From a checkpoint of a small mixture-of-experts model trained on Wikipedia.
Size: 18 layers, width 448, vocabulary 16246, 240M parameters.
Below are experts of layer 8 (counted from 0) of a mixture-of-experts language model. Rows are named router (the router's row for the expert), gate (a neuron's input weights, with its number), up (a neuron's input weights, with its number) and show model dimensions 384-447. Each number is 128 + 24 x the weight over its row's rms, rounded and kept within 0 to 255. Numbers have three digits each.
After each expert's rows: a language model's description of what the expert responds to; "comes after" lists some tokens at least twice as common just before its tokens as in all text. This comes from a sample of Wikipedia text that the model never trained on. Tokens count by the router's weight.

# expert 39
router:138133097161121150078076099101115139154066136129111134132132095127150122135111146140081115088137112138131122078112118118094112105125110101130139117150179087160098133172110131102125090098127107
gate0:124129131162129186123113155139084116124124160123137163112121162135122137167146145155111171143119147147132091112130128143103102174134145125132127136129107118091185090166078134134143142189099135
up0:137120132068138079128140135129134091111155132127109134109142153150124090115168121131132120156128103143142102148143134109133133107169094103170106145127139083159093152122120122152118124076165112
gate1:153114123152110116126130118122146122076141157147130118152104124109150094095085066145130131156125097169152132163128138082134131120122102097145113150149140126111096152144123099129129120152126122
up1:153137120156150122089130138075119147076153151138104137141118106129138135127059129156141110131100119144125148136098161095157151136148099113113148139112117139125146100135088096115119096139118112
gate2:132124114143160126097141106147126096131126106140127119110155095104118144100154116140144093125121143088155095170169100084124130156140178154129179157186131132138129122124149115110113129116088165
up2:159109119133123152119134144061139145151131128132124114128092151195144153138121099115138155118157099126116157138099176151114103118129092090108115099074129103106141130130107152160121091129142101
gate3:098134130086108121138140173159131100141147100146122157119134142122125175177179092118158162156162141138112146116130134148108149124103145107153151142126118122114179110120160136114147140085141115
up3:114131121112130131160146134185092103148125093137117147136134111136115160169142088139132160157141167181123146099156135162124152130083122144145153117154099143120153101120130125118142111114141138
gate4:142123174122129115117182095143131108080110147115099134109148101123122160122099126118146081130136133116115093188155132101108125162165131118143117139102113114137150156123130125114098186153111110
up4:110136151123110101134154102154119112120115121131127137126150123125147169119146140109133066123122115116136105174150143124145145162176123157096134133150130099119190153107115172126103161129122094
gate5:141108132133110120113098120134132099148115127125133162135120125093108101092124115139133158110088139146121198102151114131127142130128128167111182169133122134131128112130160121120136117160097143
up5:145122146075104080146134127135084096142111135120106114153106121143088135174164110163181134160144165140117111146163126132097141092113157095114089151126130162168201127123037147122124163138085149
gate6:110163142111135116094137132112117096146169152145131131152147108174122174135120107134133150160131159132115107138175098156119161093127139143101177118108122130135127097093115109131122162111122163
up6:150109108118084127168127142144163155096096099112134125120121118085117153155139149126171111095107121149134130139141167122127079158130124118144083136123138163131121130153120130108133138140141127
Description: Non-Latin script bytes. Byte pieces of Hebrew, Cyrillic, Georgian, Bengali, Thai and accented letters, plus pipes and dashes in sports tables.
comes after: " |\n", "\n", "|", ")\n", " Years", ";\n"

# expert 51
router:118111110170112095092109102152111169151136153149102153142138126113136146123109130152112133125113150090144128132120172117109112137094134136117111141127122106086182179141126127095139093124111099
gate0:139149104155176139175131107152135136146136131135128108137123163180136131141086133093111122128113135119068138084109138098136122128151152167137110135125159138132144099138161120121097088138151169
up0:120115130164100121130142150097109133132122100133145151148111081133152165105115167086102160176154142103150106132149104115152106186139144134113141111116158168094138069149126162094119099137130093
gate1:157124149121119155130139100083130114113111130146118139127136136199088139150136100134100172092182123102152116175102065152099149111112110097176155181149149155116136110103122156118114138154135160
up1:077131144137129096125105139144183180167133116124116119159080131108171116117121131104162097142147102093095110095101143140149139113137166129099102088116141102116123134152147117142128147105131128
gate2:094163129162134186104126118139117154100152159118097139115137175118137159151098109130174177145142146133160136138154128144121126125119101128113181107137117140092104112157164132144096119167083127
up2:096101101070083152189115135146128143145127203115128145091124078117132116147133116118139097152122132158151151153113116173132137130148162137163154155161131093120140117139135130161163153120120123
gate3:185159094098125140090165128124134117120124097154128143097169135142117110161159070165079084163116152120100151124131137110102100103118134119130143140112132106130121132102114186142126167147188136
up3:150142128163119088104150148105147107129157172160139123066129138161115151094101171141153162112131126131155143147116123123131154178103113136156121117172125132135114144098089139103170153084110125
gate4:154108116163151176159129103132127123152076154147113099133123128144117124167088095126106137112141107129110132105123121148107109095161120123103137102133150127132114111174129141125140112120138082
up4:131111103148144191194114148109116135155080155200149121141123136146104103147141067095142086131155137133141110110127107136112103101164130150078135139127166110126165094151155161140131087153123084
gate5:105154100092103143136161168076118112136133130118118148104135120123133110134144162151146139124163132133103123100102099125114128135165135128111140084144143132139138130158162117107119123143143118
up5:100094152101098163145144143121112124143123089088122098103144176156134093120114116143133148121126113132117185167113098130159144125129137139118132104106119123128128146154153116140100117112124149
gate6:124124120151110099115124141094122133139119109180163144112143105153117140081089139106134136113108089139125096068124157096120160143152102155127137145130118102128134136143119181172106119149126114
up6:111111121098133154118130171126111166125148169132123168110160151141109130153122149131111096167140137159132163141101125141102127152136144136115092128134103103103140160141159099111105149093121124
Description: Numbers in tables. Digits and number pieces in tables and lists, such as asteroid catalogue numbers, ranks, episode numbers and W/L results.
comes after: " ", "201", "\n", "200", "199", ")\n"

# expert 43
router:131137101140131127137124103150095100190145121082159141089093141091082190117129174122144118165134132113120114129127090110138143149127080098129116089154128160067129117136130156115140156130132163
gate0:132111114146111204151117141081118096133147099122155148107127113129178128178094117126119133134158114147106116159145086161114107085124115135133130104106173127126127097138137141123127114159127114
up0:086089095134141161175102101090117123140094145135140181123155123139144138147118117180118152163182146149121091143163124106137161103125131159134117158123164121111121136133152143104130124160107116
gate1:125096162094098138156131123121107125127118144143114170109120126122151088131140132125101133145111137124141173088104145152128109127146142113164152115135127134131109122125150109177134152116111118
up1:113109121107148157116153118124127106111091135149179130115112160101142093165109111128105135111109149144082113150126152102166132159135139149146129169141139118162168112127142118104138137169135156
gate2:119102124113112170154095123118112147099104166113137137143166135140131128165100110172098156163081120136159149113139133129130117137150114170149136089113129138134136112174158126102133111145047147
up2:100105108106113158171120100118113116126131145091133136134168115140099143147101117162106132146062112145147135095106152142146095165136111134132108089156114137117135078178129119115134148120071130
gate3:124108090128089094124135129099122147138114064101097131153136161103125108127124121127060104162112135111136094138151131141156139140159122159133087102145158123137165088128122151126158132120182177
up3:104188128124097135103115150103111125133114182158125137130143149182144134133089137105122136116125147155064151130128111111154101176128126174129116110092112113112130127148123125149113089155122121
gate4:157143142084147081131113097154140123113112126104124053139111083160154117130140139123138144115160113112165135092104098138150136106090108124111109151110179114168135126072140154150146098154110138
up4:124125115157097146117153160119109121124133131142146170105115145088110139158109121135126110127089152134114129145153147121090124144134124135151177108153091128091130134157125112113112177130158102
gate5:091116151114139143111137184102179115092103132123084131113117142151140116166101121103131108126134132129141133109131111121135099118134105123100116110126094133111119104133133102102155135090142121
up5:141150145114104132125105093170099161172162134117156096133141103120163124107146111129159149120117129097129108138119132143133141127145144159151130115133153129169107149123137115144136099154135123
gate6:128114122089089135085114104137149119127118056120135122179184124117140141174116137117143156144154129129153110100130080133131146095121123164109113135149102153163132135121113096109137132139171151
up6:169150163131106103153129145136126149086122076111135104160089143159154140111143135113124108111102075119102154128130146156138128139143166135133115107144112091106146106132138158117139145113119126
Description: Spaces before numbers, months. Space tokens before digits in sports tables, month names and time words (July, hours, seconds), plus ou and ax inside names like Khartoum.
comes after: " |", " in", " the", " on", "In", " In"

# expert 60
router:121140124151099135146164156157129128147160121148174127131105137147094112154150113148130154120082097084127146097180128111137124152117125103115120113128131160122157164098123159120104175102099119
gate0:107121140164138079174139160137094115116145140119075206153122146120145103137095199106095152097105161109155113099121130094108131122119176143129121120154112158177127188113144169142158138140115129
up0:166109093145146141084129132165131108143117117155090122178112123136111105155129132135131103140124126130116189130143092147096127124117104109115187105123104156128150149171115126151136132100099073
gate1:144138085164150164163104104191102116178137111132114113141125141127107160166092118077116101131158139173107133109130145125154160176115113148149156081130139134114136072142127149156088094126105151
up1:150120154103097121099123139129085162142127144113115189126157113175187113105130121116134099137129117118142068104094112119181120106146122156119124131123146146164132152112129110091126139125120096
gate2:153135112094135166139137173132059110161161146155116117153159142151151160115143097152133162171139123148173142116142099141139159117147145105145131143160113100110124127125171128131167146120058109
up2:119103165094116105103136164131118112154142147168134119124118109142101163124136132167158164181115128124144171088130082103173138090105154114153099174155115117073149104115139147120167121160065104
gate3:123128164102060072095098136181119139120097121118123142139116132087118120091093146113143142132124110138136152134125108201180126108155174147128118179140138079138114141134135138142147125146120086
up3:111117121109148131118140129120103099163147129121114185091143119139150084081150116125159145167146115140119090139147111134089142119111149131073121147114125156127109123101168101116136142130087110
gate4:148096108129112166141145166117102133081142054128112147108145134120106152164136124155081160106105112157096143056114093147175156106135149135149179103140152141122124122125111140129077113148136097
up4:131116126158187121137141111114125063092099131126143182138128142134134105097140121152140170165157104073113178140163139165182094152123127076131076135122184103124148117162106125137104127156099128
gate5:107169130148150159133099115120192112087113095206110141068110165136143143105104149140112108168134143086094127099126133163160129096131142140124095186121168119120134137131152150158142126101145122
up5:122097116089120114115145128104094196141124150087177112173139096145160126154133104099131143115115093170170139164147123070104112170118115092124167107135084137153131092107105101097152126151108153
gate6:137105127093123144136162127133109095102137125137131132145114151135123169168141116133129078136117116123093091100119137136122135075094068121086185152138137114117135104123137106125106136122127150
up6:154149123129139120131094128138144140148136092132120110147112107129142092092107135127122139112131117155129145061123127108140105163109141114157088108135078103160118151128101149128136131142123136
Description: Pronouns and general nouns. Pronouns and vague nouns ending a phrase before punctuation, such as it, them, others, again, thing, one, name, anywhere.
comes after: " the", " this", " in", " same", " that", "201"

# expert 54
router:110140158116145091133136159161097118155118137143102103159120161126116152201159136110163120148182132109116180109126135120088112118137119098131173098152115150120131111079143089163104145113123129
gate0:147092151122138155101125186099105090123094131119088123119132098126127118158114147123098107151153136107143128127141112137086131154116124153080134104144105112118139130152146114098133140130134086
up0:108100165101126135126145136098117171094129151140115115091118110130162108178113145093080136087134120116148142124092090124110091134133149129139113116174141124117120124131141107163137104079159131
gate1:174113149146122140144130105130129109102106143120149163082101099146143126119140127122160100132121109154171140080158132090127143121101123117100153128172118097114134142117148129124136158102130133
up1:143126159103160129128131081166138135109119146152108132125096130171116124151176146093170127161127146100150119075106138103136111097113101092152149133130147129158119142167136121111150140112117109
gate2:113167128138160150090143165060138145092136138140144126122133120178117111177125127114149134109139168096139162102117120145149110105150111136167148146077092113079097119110133144093126101132122088
up2:122162095098124160114147141076158141110166088157143073122114139142111137129132117151137135153100154136071125111132104129124109117118094133143163112142107121098153106161094130133125128091078148
gate3:113110125109092115125129126155124108129128139112140119121165123143128158109133132159129150135115069133159166132145162133157109140179112125135124128143118115095081122163101140099094153095152100
up3:149064142136166123114116130166168134088134087142145130114121101116143114126117155109106125119105140102155097145103150114129130081086110098188138099133137120118135139144152123079153129093141142
gate4:103165111121137150177135167096142102171068106108095181087112120151088101115162142090156124128126094117182116110136079151132113180115109177159116107152142124143080128100112135140143142129100115
up4:146118115130132162137118142099156128133091128108112207076114124151107108133170121160146121126110100129178143165152106115126109158130117148145114137184137142117117114127086115100164121113088126
gate5:124113122178118135111120075070149124103117134155153164130153166083125148142120150102131108157156138124140110114127123140168154132157116119140098115092101147135138147162182131116154117122095130
up5:103140162055089106123131174136113130117107089104116102127116069189129096110137127149090137136106142127115145133127118173135139091158151152148125156126164135109150102138108114110144127128149143
gate6:128145140158146122116130151106097120114113130141147158168159133097157137135092145114078110126156136176092174144108128146117163077135175120123156162140129129146129144082118121144146148125128110
up6:117169117136111128091121110145156126150133183204104103101126148120117140132115073153190153113115136129120123093120133195122132108093137157099093143099160165116080143134070118146150141099112045
Description: Law, government and nations. Tokens in legal and political text, such as "as to" in Act titles, ensure, United Nations, States, Foreign, plus nationality suffixes.
comes after: " ", " United", " as", "v", "n", " to"

# expert 6
router:139123155124122130169158116093146134113127128083126132136130126125120125097155171169117111119093145126119131192217116157117141142132127117145117099144152085155107138123130153168104157124138091
gate0:167152157087121171149129106086144152125134159114144137108109140127123119139145087155118128148122127103156098168130179126138109172106157104159153107158135128081121124146149161183081132137109124
up0:158136178138113150132137093121121121108118129113160116100144154118108138121127112173112127065118162127122140170129162130189081155120083132148138121155142144115162132082101190146091114115080111
gate1:158115099147136128132121147146130113146101122144141179100119088174121122128123148110157149146127164124132122134138166141114110126144145134121143133112082157132132160098094156111107129133137117
up1:150126136120127129128120095133088134146118107119113106100151122150153091136152076143133175116147094093131118130141150110146120115146139159133139142123092142148114153164144104103159121136097124
gate2:113108149158115143132137074137119117124136134135142126171129101105151198126127148118150147112117148110101126136088108120089095123084129135141073086151141109112155115150161116164144116148112112
up2:109128122098115114116136144146143153143106140129089070079114146121086106124127118150139108111072124164124154144132147124139134139146135148147156175106098173121127130136095105107191110153108148
gate3:126191103108105184123115144152128107132108132136108114181155139132103103145122115088101177161138128127118132122100132115175116132105140131112159169090101134127129110131097157139144111165113120
up3:081160129111100146151130153131135106132116086161119112132147174126129089141090121138085154150125144127107135130134149119171134141106137105113134163134124155150128130147099154114155142149101107
gate4:134120091100100143094107129174106175151155129119070142070109120127149126101136131108170145123113166118114111142125118113148120143136115103087160124128107141147115121104104091139118111128165112
up4:152165153126146157156132155162153136072083130133098117121089157106177128131125110058114147128134127130136129105128140105108139153080144095131119127119114103112101093114137122116083110134112112
gate5:132137140108094113146120102113155133135148125109101136113148120149158133150145089115120103133143149146079124147121092136158127163130100111109151136132145111142137160120144103112107076099124150
up5:165080119154153170107146081136108134163114143181161107150121082148126136139131153107136138117077141083156109117115163098097154134116154152130138133125128138134149104133122143137145119125115176
gate6:154078150121106112139151155121149122129167108131133101112170085112122138110111148122166120143116092152137137130129115125133139107143159146118116115115149124164121146096138169184127153115116137
up6:154139180129143116149149125136137159166151104122150089101130109147070138116115160144139077094075140144146097163129118110151124102112142110138096171111139104121121147116147135155102144108141109
Description: Undertakings and activity nouns. Nouns for organized efforts or roles after an article or possessive, such as program, mission, project, services, attempt, campaign.
comes after: " a", " A", " the", " an", " his", "'s"

# expert 10
router:118155106118172149132154117141099107130164156129092138114189137079125067117148122086133119151152143089106131117134097128154106152131096149128135111099125134140131096119151111099109142160120170
gate0:122136149135067112167090100124118167142126168095143114183105097166135094105151187190125134128096124120110122126123086145155160123102114139164173096149088090108132094111139120148119117132126128
up0:140115095159163163163122132151142100142146065116097148118121132132103126128155095105173116158111169127143156120191103151108132067127134163107113158160162129170128140085107131095108134114142101
gate1:165148112177161161141072108099159101140085151141147159112127131161133116129143124141100147151089090135088161122128143128083157143156125147111081179112117119139130101135133125122109111125155141
up1:153179134161181144139102111103134102090125093152123129125125162117128116102126145109095113177138133119105136113117100131094137144147153140099053129104099130154116110115166147117113116143149114
gate2:128145116151129088141146101135144110128103116107139105140154134160140132097099095087110109117137126144152109118135142112129112144140164139077124116139126136142118083088145109093147135178142146
up2:112115165141106140127132103140156121102093124129099103113132146100139126113108141155121153117144111186133146107099151109130103173153123046145147117119142132166162126125126103128108097122118099
gate3:097122099134135172101142110133139181086121116158162098118131120102097136145105132129121110108145096112129175121109163089107124172140125121127139131160178125147118158130139152103152119107100167
up3:104153117097128157163154098137110166139117114131119126161105162097099129123136118143134112143124121135123130172144164153121121111147118122135178135163143119127183140128121163151138145124093166
gate4:116122109125135108115132132131107167150110094172163149099149114129116163144165143112136131092105145102122104144100132095100172134146107149107158151159169106106160146114128104137153151111110124
up4:129102125115114139119124118106146121175107113162127103134137132111112128125160094105128103140133168112128084175159123108123137047139109155150130179123129123098110139087146149116197151148143149
gate5:115154107167152162081057086108112144135119114097149151128118107210157120093122143143127122107118145109130160106138147093122111121087111119121112155119127159120133134170122118145125103151158108
up5:114108142117117128203152159108163135125137132154094086132159152089118148156100166133128141123138108145108139148129112129106112166176106089153136113106110096123150112095111150117135095100095132
gate6:121120128128151143111133145161083113130160123122099122119097122140113098117092122094121137105116136116091144123135131126090108132157108137151121108130137071114111143129131103129147125153123134
up6:153129121143125147107144086121164118182127115152114127159131148095171126105115129106127050170103104129114088113148131121115128168088129136145134131177114169124150124096134124087133132105088128
Description: Past participle endings. Past participles and their endings after was, were, been, such as built, appointed, demolished, articulated, often followed by by or in.
comes after: " was", " is", " were", " be", " been", " are"

# expert 29
router:156146105121165143114135140101127141107149162111141133145154144144152099079090124084111159116167096121125125152104152128136136152139120114136111121127120109129118105126135152167130113147187103
gate0:143132095081154121122119169114162080117127116108124163135156165143105151125104101118120123131160135108108145074156128158147116145158088158110142152132078117129119150100125145140149125129132156
up0:176118136119128098123133086108132140110143164109141110104118148119135146095103118191178150126129106124159141174117123119132153159156152124165177149099138124113116163121119142120133136134134125
gate1:093118156109097137123133125107099117130126102102144132154109122110129121079122158144127125114120130125090106137120135098161118094115124104194153097131126124162137146146115146151130112184133127
up1:167169149115080133089141141114125092138099156180175144130102136141176159103125112135109104162107128066100132134120141156106178091132130147096118137090129124080115135171134128144077105170102119
gate2:135138106128115177132145118076118106110154147062152115109130102141137156152128092133131116134112138103155108090124093095112104121147135125126156129135170123139120102124135116115128102165146132
up2:136091174115125180141129148141110199109159077123127168109144084132146143188112088123115153090114137184145134109134135150148111142179101131121117117140138143094139176145170077127118085122156103
gate3:134116105090141144116131131115121141104120120131138150115096144114115153101129113116110106107136151131129115103156154102145160133075102133135130179129112092110149121127154119125135159167143130
up3:119108113126157118173087139119134128107129128147153171093128149144132119091126074148141133122140116163120158125119170092114132140066097147131122150095127099135136107135128093132109157161146125
gate4:123141140156149125116149144100130114172135171129152156143057099143132151127137126144155095125130142140148128136133129130159154111123137100135103103138084130132103124182102142126127107088137116
up4:153144099087094094134141155151121126113097069134129118128141159110115131143121121115133119141120107127136158091143112109117110130142136099091146161110151122094192150072152119154128143104114138
gate5:155105131138161151143115104138109159152103149139119156118118120140149122114110126168095116135134132141142149080118150126094120089141131131141113121117145119168101141151169122119071129106139107
up5:112134118168116167124147134153139140106134122101078099105151110093098157149121160129106129111149148121126125098131120128145065138144109177143152160116126106096085119169123131152137097143123173
gate6:152121086140134132138132105172092137088128135166110139126097146118123140113130152150145123135130153122143113101134135133119117118123140109120166158130101095123089122136140114110158143125080145
up6:129155143117135048155140138153125149134121118113142140099118112130109135116103122103136137171135101108081142152113148139131100129166133137120126116122130107150121120139159141114129121140095107
Description: Articles and word openings. The, the and a opening noun phrases, plus early pieces of split words such as di-oc-esan, ele-venth, Te-ut-onic.
comes after: " of", " The", "\n", " in", " during", " through"

# expert 19
router:100129140097111174139096140107100164124145139130151090093138116154123145114104136135129140098178117127147126156174150102107114149118146188109160099115152099129114096117083170146135172075124174
gate0:152103139116125127126131150151138151097115163132130128068158153115073112174174101134138122077135114153121133107107077126176108107110108137117129153143126172079129124149105129104138157133148149
up0:125135104137126151123154126105158079132155102121164109125148146151112089104122189159144128156119162107130140097143126117109097132156104124157142117190174079170136154097139135142051104133114149
gate1:064153158138113166135149134117135150151122148108097162144126149140131116118122092125189163118162159142110128152162095088124142141155163149165112138143143109135104072155167118113110143159111117
up1:148097106155083095123099096121124109124108152135138148132140098174108112148196127153128091107177124129140123130123190149140149098131102112113131138116133162163139121144141177091135104137139165
gate2:144123089106120122141144080136104108117155146129069107148132123137085142127160115114127129089145133116157148129126145139112136141123106101170117166169105139097123140116134163082152132137153146
up2:098189140143105160101100165115125092115081123134149111113149127124103163150119149143160143130141113134129087073124099112112153124153135140094139142129151141151193155162120118119123129138082146
gate3:130128140110140113103135119110144093155167139140103123126111108128130156109148200145109131118096156107127127145103091138116157125114131131108087115156121138096152123120108140129122130145156083
up3:134160085157123099096131097118127122123127144152156115134151140091111097153126150143142115140138076142104076129149179131142113131139138155168177125132148176136178152157131149156127120114158139
gate4:143144107114126137128114100089118109136079155127159135144161167121055124129109142099169147146137128139113122123120141169165155194127112140123140114134131155112099160074109138116146150175100113
up4:134154100156139091126138128143098096129100118101135134126152154142069100086048143131140123153136138106098099080132149116156149169143137151112153095115171123148132170109119127106146116151126105
gate5:129089152092134139143089167111117095118136121114159116123109145099131129101153149118142133134127104091115145091109095129102169109134167124122126151145171162193104163125131099160107117106138069
up5:109090151099107120162141158109131108109161120140149128127126145084138153134151136116138114079120094125106104091127126134123131121095162127121132162130184125190115117091124145143132101135122107
gate6:112180136094122150153116074129105144107129145142121199121148135127147133124137110168089139145124131066130095115150119108029130138140123144074110154108152086140132119161162116160120146084147098
up6:121120135121119088137146201081133139126130108155156125127140111113117095142128127129095094110127110171089137106121140154167137091094115105168076123153166134138154107129133153124127135133103140
Description: Subject pronouns. Subject pronouns he, she, they, it opening a clause after a period, comma, or "when", "where"; also he pieces inside words.
comes after: ".", ",", " where", " that", " when", "|"

# expert 11
router:124145125151110127098076085133151127105179130184157128159133115129173119134128161115125075120174128127115180156203105119103119108120106141108116114112091111141110125148125151118123093105123142
gate0:105082155105123111138098134106132154087139083146135168128153149138130070079133161142120098144117181092087149141159106161088132111142136110157124075117126126136152104119119153116133158119160136
up0:124143134102093123153115174126121166083145156161156161171123094107128124104151123161127125151144129084124146161125144158075117121129113135135126135092121139094111120149135141136102134110113154
gate1:133126171100141140104115127108122177131146148142118122112092116133125169165050147103144129123089118113145125136140168153097132092123141153118161131094124126105118109133153124116088117132121179
up1:090108114130109153107160124118095113099160133134156124153132152131161133134123130114141122156150129127127165153144117091133138090123140125135152163131130143160132137118142127109091181131123166
gate2:080098153174130109115078096125139159132122128139145172145111151138100169116079120115150105126087123126131148126116145093154085119102102152082140136107149104133081136158125109150140135122120130
up2:137111115115135130167180123167131118150126140145143126094145112145123107120151119147099132096169095110077129106152141131154181151140145107145118134149123145144173095126115148064092120128107088
gate3:121128110153104111134114179105114125135118096155176161138128090103093124160123129137132130093132126104150150103099143111134110130121099127091132160102147100142155127096113139143138165117088161
up3:129139111149121135141088103108128137118120104159140186116126089119118139148145183112120119106156109094157152148128128090099130129104151124117138135118171141164122110130130082124150127112124145
gate4:142111123107106187121043105097108153100143161125087111116132117136128109162118082094153161151121154178147143141156140112144111123151146137146093087136136119097152118087108119111129119154130160
up4:152139113144126174104089108098128152109107146094093115159153121141151109151135065138125138134127128139131161133137161104113056173151131101145087098154123131107115113115098127136105119105142143
gate5:140111162137113107126164124146161195110114127138174112133108172121123141102162092109139123137106122120135115123147095121119159115121139108139153141136141106158168162119142112149168147156144124
up5:141085109151089117160192138162127163108120136125156090157117132119127144114154159136122138101137119123157126175123162155164148113126178121141119143130151111155155144160133120152148148134174128
gate6:141164143185163117157146126178155121124144108149151122101122146111146118141145135134125129121121136087104112134129146165116128086118129149135120126131156105118135146110137151123113125106147099
up6:084137137146084099124081155086098138154129136134161135102116183151142134119142150096164128121163133100100142127134135115119110121147132145179131142159090116132103094096115169115136124146137154
Description: Word-initial letter pieces. First letter or short opening piece of a split word, often after a bracket, quote or hyphen, e.g. (p in pg., Or-k-ney, com-muter.
comes after: " (", " \"", "-", "/", " non", "A"

# expert 36
router:091126158166142107101071144117122100162122104125102175143128157161129134143111131120142134139108126139128130098149130144139126127150152133086135142126115150136110116135102112125098109167098177
gate0:156182142125202129148182155119115096136147129117136134152113138123129159083148147112131123120131137140064086159094106106105162140164107129139174071100119130095133135150117145120110111134129129
up0:114143134127133097145162139150108130158153157119123144103146124169137136128170136076087117112159137123104114121115134091108140142163135152138166112084109090099096142166151145123085119147113149
gate1:170148142133119159130101150094166133149122121130144136150103125129099146097128148126123080107084143141098136105102103121167154139119132112156098177149099139103206147164095130099088113084119151
up1:136137119154134115120138086112167119156165173138127145116107122147117090100168142114126108104151139123145129123102118113128142159108168099149106133086077147137147132122108108124117073133092081
gate2:119113161106105151155197085146115126090113160138114116135123114145174135074127093121153174091113129144148144142138124137127137159155117119140175137090144105146137159143121159104113142160066166
up2:127077135127107152149151114134086119127145136099141129102120092172126128147119095128143141133103118109128121113108136131120124136171147153157129110156136096177155106137107172114127158117073170
gate3:142126087139110157119133120143118135144163156165113146111117143196122089152146144159101135132120099151128137184145147119102115170139099142128141101146135126108143143113127167124099138158121118
up3:094161157108140114108145144129111136116159110111136126156146127116131104135109168133116120147162156112168118106099144081113145132127136112139126138124178140159069135104132123122108117156116146
gate4:100139138164100149133138127102121094144117097144145129130138126118151137111088121150109128178177183091139123134103115131117161150084145098122157192092127119114119124134095104107105084134131102
up4:090065137133149132088135122108135148158137130155124152138126122152138147089083139141116132147169144124123120123134097154110145122104150150112155146121112111152117136106132120146116096139133138
gate5:120119136070113095110137131131106111156137135103117136132121144171107154105161150173143143107118107123089147106123121141143137119155126128110119162092142109147100143134142131132137097145126054
up5:125110141080101144103168128141074141147137084146116138151151144147123178128137143139138123133144124156132169046118096140147139129180123158113170138106113124158126160172125145114121139168102133
gate6:129068190111107139144122148125175145138159169104129123120156163128089140131067142166133186137130162125170206097087150111147095136157100167153150158141113143145119149153132117110119105100096073
up6:143150148109140147156126117123152118136152135132155125122081133114135110118158114179129134167137090169119152110101102154146125138120105122090084111118102164155102168161139115185120117115134072
Description: Codes and abbreviations in tables. Capital letters and short codes inside tables and sports results, such as country codes ENG, BRA, SRB, track codes, and position codes GK.
comes after: " |", " N", " R", " L", "1", " T"

# expert 24
router:098144155134160157110146120134109091108144133099137146102154129073125090136144112113150143115175154110098123136157103139148126127151070128142119096108104138146134102133143114144085169162137137
gate0:089127166057065088149140122140132146111119121144126110102130131141120112122106100127152130145129105134081146147126138086115147130128132167086147159087116147108116147158125131121137085152127145
up0:113127149148125102146118093151129121127101124142136107096134123129147129122111143129205114146109128086151111124088140113083095077118144097130126103107115129141087136137130137088097136091161161
gate1:113118107156121116116143105139103144128138174115095120136131093077148109091106099123149125114129126117156088088113104111153125132085117124140109144114125118144159123167110124086143118139146138
up1:125181162108121138106139144099173118177126146074122119135119077123096186138160134142113124133114147104144145139156115110139123142196128146122107156131150150138143169190100148142135117147139112
gate2:135130106148160150144102115149140127136126144149125105126126114158130165177107095124171118100120125125114188165134145098096091125138135112129142159174128153126132134096135138140128124108060118
up2:158115156118130120130122151112128134116125135125112106137125132122161106113137130138127105168134129122143083090134110104131176144094125144114120092133115136131159138123130119133163136121141107
gate3:121127118148110142124094117086076103094151115144139112130121124129135115094142137133153143177085144140114130142126109130145163157141093142159116138120123127143183111143132107141115086166116129
up3:154140096148170107111139132152145126115092167094133087131158160116138102101141091130095098122146131129123150112106119155166122118157135115154125156118146103132136120163178123156109156127129101
gate4:114150146137092109148152133162110149102129097110129127128106170169113130157104169159101151145114161170161118145174115160126126137151129103121131146139135077118123162129090139139104124098109072
up4:150155131118158135125178120155107097116141144137079136099171144098156088131159123108112115119124140137142111139106134155094116152165082139094110124116138117180113150122182096144134162158126196
gate5:128120155067098148126151132122143144154134082128145153138141108151130099138130112176104113121113112156124145139131103158093165131105126121125151098126138123125142119119147158149146141107149079
up5:116096148128148107114107131158098146109150141134121164121110170122171129078089175108136171175143092095123139122159117133138129112153101103133137096126129139137072122148143142116108105169119163
gate6:131094150121097089150134142093164170117136147160120125095112137110126127116132149132162137106163090078146128119115114100096204117134095171120126103085181120136096107176126139081130085129138154
up6:110145131150129129148145153140126156131098105123113116124106135089106144143144175138145138200141142149144139099165133132161155133170158099117144152093121116124161124161141135100123106078124137
Description: Action verbs in narratives. Past or present verbs of doing, and -ing/-ed endings, after a subject or "to" in narratives, such as wrote, sent, led, orders.
comes after: " to", " and", " he", " also", " was", " who"